From a checkpoint of a small mixture-of-experts model trained on Wikipedia.
Size: 11 layers, width 384.
Training: a variant of Adam for the experts, 4359 steps.
Below are experts of layer 2 (counted from 0) of a mixture-of-experts language model. Rows are named router (the router's row for the expert), gate (a neuron's input weights, with its number), up (a neuron's input weights, with its number) and show model dimensions 0-127. Each number is 128 + 32 x the weight over its row's rms, rounded and kept within 0 to 255. Numbers have three digits each.
After each expert's rows: "mostly gets" lists some tokens that are sent to it at least half of the time. This comes from a sample of Wikipedia text that the model never trained on.

# expert 15
router:204127130156119187128151138072134119088141142126083136079131120105136145142126140106123087154110114135114101123157085105166162131101152140054113097181073126117091070119122135157153135072161102089111164093107182122102023149084056150159108116163150130165132069171099156094067185111116144124105141158139130189143168102147095136100102161121102121126119132097119136092172157152096184074082
gate0:163092101152076124085118119089115076106122126154137125115154130125190085100081098111123085161053120089136116153070105114056102104102082163114132115141120160071156120100151123109024120146160138065155084116175130185125079129136151114131130117141126123143101088058077144108115050103114131177121051098127150138091119155131120131095143120149183103115114079177109145062126149155155120122121
up0:156106173117080109077091131133171154156110158145155170118195074177046127127091143128158141065150157103120137133186152141164101120072122109129145072113073138109082102108101174111181153116089104165097218079139185147101142096114096098113104173123117190107163140170130112116126108123162110076154204121151075121191157086127144120130130147117080124132076130092180098157151153172107140128115
mostly gets: "201", "1", "4", "6", "0", "202"

# expert 13
router:071139167103136131098168081109095123163130111073123133152143088197164104159111115121143121125080158123121133142128153176140157082161133121165114144153121132097116114071087143158084104155139153096134185106106199153154107165155116157162128105155155122112129136107166128139036161181129169126120110118117180113107100125161086095080178177153162143157124079161135141165121072135093132101172
gate0:161103126191094136093145072097147074072129136148121095140162103180086114179117160110102146155157105082190090134100155182111094107132055136119154102130098135112163132119117087138110110090167131110115121164208166181131145135134119135132109103113115169103175122150143100075090121128081101200104154121128152080120120121080155162098104097119118163142042159129086099119117090122164097155165
up0:160101108195121084092146138155151139161134158126127103169068121104143133156064092146107103160135121112183151114154089157143127095116071131069156096206085124142143115143164115130096132169118128140115103143183168158118080163145143171158160077092188120164132111164134099132143136174118154184109091126105131115074149106083193102121075140140104178173061136118103080122047101160079092140147
mostly gets: " an", " first", " one", " American", " two", " new"

# expert 4
router:090107077074085140130066113099144083114176092121131146151124128109107172112151074050083151164101045179175087135163156159167068142132098099167119115078105097095152112064109143121160157097129135141103135166142114102145170064160166156157077107119116152136095083107149129171122155127135095117192105154133141123158085092130141147181163114130114108117142105176128150119121142138114123181158
gate0:114149127124140171182160144097106169178117136179128116172086177134129120172100121132147148122112149139141073086134123117169109126123113109116154172178157124072177175205135111156069089102162141102141156087164157168160149152157080136159190109129054082126149098101110145096134128185122136106118179162138134128107160116066146134128100124149142083112126096105097138145109125143048136119162
up0:094149136118092132135134128134203156149116132144112168137125203110153082120132107081117132109102130127079096189111129090132129152097161153131104114157120138149146160145085112095129087128121149089144120113149120143165103137074076126146094130116101150104091142130162148144129212197119089097065103192147115117119111119156097195118160181168029140180152100129147122102121156122108150123144
mostly gets: " (", " \"", " P", " M", " G", " D"

# expert 11
router:061164152144116138137134132130103136122180169128109109136155131132169188115131096087107142168103143067116190101154087122129096121099136158125166151118134173096102163163087094104118096087137172172134091112092104179107112131131160154119126122122081147166139174138092125116195135091103102186141142098164160127163121086119123169123127139140095137130088120135169149116185173162154117080163
gate0:149086130099167102113145146087142154106141062126175132126081181065130089102124095084155098088136069131135124133140136147123196099150157126161115090107139073092115139093143079171136093166135123133170118096085116120099099089091193127182143130116137062082100108135112148133158149110100139128124052159163185093168106188169138146140126156085123131138094182119171074096166155163116105127097
up0:156099131092174110113144148089099157086123066166135152121112166103149119141106105084163084043069103133165113139135132169136166177155153120169103120135132143065090101092109033107140166119155123103170158108110102117086138088069169068174121134073118106105117124097083139113098133103103112139092082178123154126146100139127148105156167152088126173114105192143126130123142130130102144092110
mostly gets: ")", " he", "s", " be", "th", " It"

# expert 6
router:166158218163172124121102147120118147131130144156144116087137069108108152125169148115101143198115176133159148128093120135104120153159104140112132112080106124159163053105134135126168136166092058130091087146126140098103135077135073102134110132088043131094071106120135145140202063138147149194152045139133143166102130169110155126136105099139143096133154043221174172114108142070130174131116
gate0:075085171113134210114126056126129161070126148164134162047153100129163151124151136118132144158188183114152104106125192099153157109159190128098131100122128142182139113087095107168187124110069092110134132121141138125171116135111140170096081149144098212125118117088163168144129101181159099215126141170149068161187098141069145125113100092149113072133094165156141095194143191141184124090122
up0:135113089154193143123155147098083125114096116180126140128174150155138157139123179130202155109179094088066174123102106151105118139147144114171108156150097072168137163153100087085123083109127098225137087107098107125098165146150109099093123089102094122131098077075165124097157133084180151100123128117174125117143131161126098141163128144207133163122141168125126144157098088138168142113151
mostly gets: ":", "–", " /", "′", " $", " +"

# expert 8
router:120126208153135146125095145131116175131085110146107143153143141059190099111169134128110130152116095132136130105131152132148171109064099094168169156048170149171119136114200074115140163110084143120153091205106105119126123135134097132085087171093147096107098129131125172168136152084103163169177144125117174102117064143119129134169122066103151133141080137108106134150128112119090134114110
gate0:142126155153131164111144116122126146095102121170144082142153142088102142124114124116091115089118134154083153096116151195116119106148168125171161108097070095124206101188145079119153167181138167117153051141122092146113173125097135116139144135069158113124096136169129083065151100138154156145180155147147071163157122084101143142144163130166091086097066157132101158128167118132151112167097
up0:159093104160186142159115130091086135139137130103113128064114116146109108122081183146215148145147084107140136155142060158149116184097112140088093130146137174117066123128113112123095082142143123137130145105167141099124089140155083100142101119148153170138165121052141147132084113170142160172069143044094132109112166094169137097089168079126142165141145079116112074125098170111093183099136
mostly gets: " in", " to", " at", " by", " on", " as"

# expert 2
router:152083148184106101079156148170150109169083130092075102135108090147174143169132129147144134063175086159142154155150115144132142115185150143086072163201182065090154171174130172141127134139182118134168147147129134137114142145108075162144142120133118169182158155137194105141106101071137151095127172102112144175108132168109144104116126121129151172121104172106164117150097097140122108155056
gate0:149073115150174079134171075168102122092089172018030086138148132135154095109151102135139079111163091156160116150133119112130154110147090162216172152089115130146121143165170152103146132106131160147124120135141121139143110121167100138128127156140118157113124141106155098130163121061084082136159102124114115144163112134172090173133047134162138154105103138087070103123119137182209118120155
up0:119182159115070138115136174111108158101184090200134202099161112103116113157120195157140207127094133125100150122090156120101135098111135083070098138119140129105127105087097082097109104176112098146143138178127076173095097143093167119136107134121139113176157098102102139137110114165168158123117143132149160111116130091096141149141209131086112058162084105165139125135125206080109107127108
mostly gets: " but", " John", " USA", " British", " County", " football"

# expert 9
router:129123080083171095115171137098165122104152194150174116079093138181096130129104047136180097104092125100112128155106151168113142208077112147087095135183144117156125113142159078106125103166116086123082155164164143105120167092124121129072079050122118112115167115088109169151127142180106116093118176084142155147067112132150170096125072131171135164156158146109123119086156148106146175149108
gate0:158100099148115170089132074113119113172133115149145074121110119146162113139161106159139115127128107082135176091140156108087125100119164191095129126174175139131164125115104170117065122113133094179127169068140125146163168165137060160188149094136129132128174112044178120149057121088170121142113154156107157085099150173142182115106147132136095187077126123153160134123121145121111163127117
up0:094164141116142105187127176166100162068091114107083150187166127104160106092126169096145130142125133168139108119063098126115134142135116104182157110123080112145060102153147081151161145170118126088131101214106059171099039127137156065115121209130128117145094203170092122110168107116108113114149071112131086177145134103114072120144146109146117105136164072138107138146150142115143116125141
mostly gets: " years", " team", " University", " out", " year", " season"

# expert 14
router:143150166101102107097169145153147165144171101174125159163060096097121150149127128173159106112208129146155123144155079141138147109083163136097149139036172168092113112136175116097194140146120139088131126156150101148153109145140121075157142144136120152088131088108095135082148096195196119113102089116183116152093147131165105119105177160058098084122107145173062137107094136090131108114107
gate0:145050155183123145084099145135159102145104142083118109115147118163133103160134172150144134168129156132154098182091125127105205148138086139174088133171107182173117146206116177097147102140149198165179057130069147134097154180122094168110119145163193087164052142085196082166142076134113085161150112130113071176095055175128093075126166153159087144105124126143174119172049104135115160158105
up0:102184103150130166126071146112113106090112140127110085150118128126083133132083085058152160081095142119105148105158188143109119142150124119079199119107138128074186130096125113104105121130152106174160149059107122113129123107164126152174129127090114115133143122098127098143136141146158138145114086127163124182179108161133114124212128122107146122076141128091096114133185129067209108061137
mostly gets: " of", " and", ".\n\n", "\n\n", "==\n", " which"

# expert 3
router:152147108109072139124113097162075081158113116123074120173141120129134157137125123139113118118097134159109117121118113154203098121094155109205202106024159189168115108163101148158141127134191129155180095127076107111151091142083105089170136196072153130125084151130136120143153136110126150130108123159139091141210101116105090113150136113141126148118114057048099161087136107132074072088161
gate0:097111160137121165160066124152152146116145182162187125095109169128082141126132135170128126094120141188097090090142161122104167108092104194131117202143120168076133149117061074122056134190086164118124175110148190119136108140086131101143185093141182136146104165102183132100117123091149152119107084115106077114161092100146081061087187149113142072153134127125070078077104155122131120139109
up0:144106168101080054062195096152075052140148132133119126169162087107178184126112082095123132157111097098155113101118058148101132117148097094076103104076089083180104062126103162117137109085159118146187052170124071096078170127110106125156098137152157120089136142119068081126126122124071143113136093142055098136079088094127129129177131126130080157076082121161118149079115125195142138125111
mostly gets: " |", ";", ");", "|", " —;", " New"

# expert 1
router:095177101076150183128135111148101129147092102129104138148087136139108122099175133126133137148089140143162132090155183104106141094120066116123119149129103146143151109183147103173165122125100159154076180103160121089089080111166176089127118189141121125104130136160158148044155112169127125117099141173121069119099115112176143148146121137138096083146150252157109127145128120159116089113175
gate0:155085132122158112197060161154143136131089172148172154115091161134116068159116061142116086097095124180128199193048213206131142130099084108124139138121169083134145122108099098107146164084150180090111117121153176112102133092111150083117079115132126067120129108177126124112168131155139138110144199133095107112159090138062116039165123122117152148089166131133143126115128066147098111138136
up0:126100128092159102174100112151118153115115156083186168117119176088108060155148102128125111105094119230099201181097223190159139148105122094115126129132164082164166119134104094124128136075134170089097108126139159089118124079112191097129088124149103125105109115170139117114178139102162139103145172134096119133131122159069103038143110155113141157107154102115133149159122090167105088136107
mostly gets: ",", " who", "),", "in", "en", "'"

# expert 7
router:117123097102136127178108110164128140122149151146192165115088143137059098114118183102133174141148117158121065104121160120059147197204120145185095110195103103111094161135123155134096123117142139117091097165140146125123101106133088131078154041094146064093143079152101104097103101142124083148115081115103076072121158168099149140109113119131164071126152099131163078157091165116179084170089
gate0:052109112181146098117112160080180109160123183118141102105150045178106149139124173100139175069102129108142088104159139116093109093112078150086101107225126106079071167132183139156096121163124121108109145158082151142152172109129145165064137103115098100147058148144186122138121110146111077105147054125142150102177107132148138106112121144107180086145137153101109111161104085088142090137087
up0:134153146119124128137133107070151129100147115162189131131115135108181110086163093094098159138127170122160135155154101148094173121097115173137108108138158145156179093127142176154104101192071095095154123081120067136125156111133136127152155143144147093164102106080128162118098093179107131162143136131125127093072127151181118166137212075139143156085104126145163132169120158202101163115158
mostly gets: " such", " Ch", " Sh", " Sp", " Born", " Re"

# expert 5
router:108121141100123100128084113147140134164132124115123106142092107074141129185120129170063138124144161090125129102082144137134170127104138105093112136120057153144206121160146155149114106147108129133108098121121123102078138151169131118156172182180093130118127149144074147112098148102151079122097142132119104161157148069126138137079071134124062167097162192147146169121191080080146117095158
gate0:064139091134101106092153122136096156150097116176198117095149162089180156139158114085143111128087165155109127136176061164143100138114151110067046100168127127143118137125151156170123110150147117078127002181130143147115130088115138114140085149109159146138093100140082087155112150099138169110114145144083057139095129122116125136173127119141132140128139126127130144128141165121118117174132
up0:103126150113159120134145111176117116171085182099169101128093100110147177138170171078130120170106129115118129122119061137129133093065143124111158180137100125164115045094127172150132126133113171139090151176146118175050132133152140146122127160106119112173134136153041190096165165111122136093111105112022071148131124107150104214105125100098168157091126168143137123123175146147111145049146
mostly gets: " |\n", "\n", ".", ")\n", ".\n", " also"

# expert 0
router:137123098165138145165072100138120088065126106132117169122116209135138139115102149115171107127170152121129116155094122116092079138156112116095180108084126124120112153124138144129125154112107106137109103130096131141161121155119125132125153119123177118119130171128168092178130068128106157088137093135092109046181131120116104172166148152125131120129137098178090077067092109133123176105171
gate0:141171073152168107066127095108104067144091065123086107163156135112134105070127143141109172169143187127126128119117198132108096180142129063150088055122143069135151153099165150139104175118163090082141130105178161132122104111129133115148102108120108205188153127087120129131066086129092149117124090155193125098116083132088036070120114094093171136157109112112098130131112114094121096104131
up0:137169090164124136114114077145139087146150081169120137202111132060188138084160075093170154123178132089105090182120103140138178144095117087094099129100195086107117132127125119154102172115155106083135093121128176211093093122132109123110171189104124144208132155077106160126176097147086140133112145106178107114140138146126041097128084178105170127123159135108096138142190090076135138086166
mostly gets: "-", "==", "=", "===", " following", " information"

# expert 10
router:138117160174144123094153200045173164162070072121128098122234124108130079100121167229134120093152142072128157134149120040094156059118145166102147118184137057112175127116146119132106123145090156098178186039166113134165190144118255118127156088175126103165144136146128128118154136133108123061133170135103131113149151111147145139100152144105149162113140181115101122170129122141149129194089
gate0:150095108203150104137076145161173129177107192065126148136112119154147128142139158094146123096138132070152134141123118151094122188149087158146124094174129155135131174178095112119152108053145119192165157194113155104139086178109097103144097106155233175078116167138128176178150044164138141177133136014150085139142111161141095118130111176148149125162173133106134122155136093063139119159075
up0:115087154081111119139184120094134132089141074149157091133148135105110120123106146097154150144136125157079126139106120149132178130120122112127148129149127111170094172046121099123060143169086146071146106086139098157160157122119087146200110100082088065200170111085144073088090187089148089080111117176055197114103089109073151092042142090148053121081126095204138147083102145134128126124139
mostly gets: "ing", "ed", "er", "ar", "ers", "us"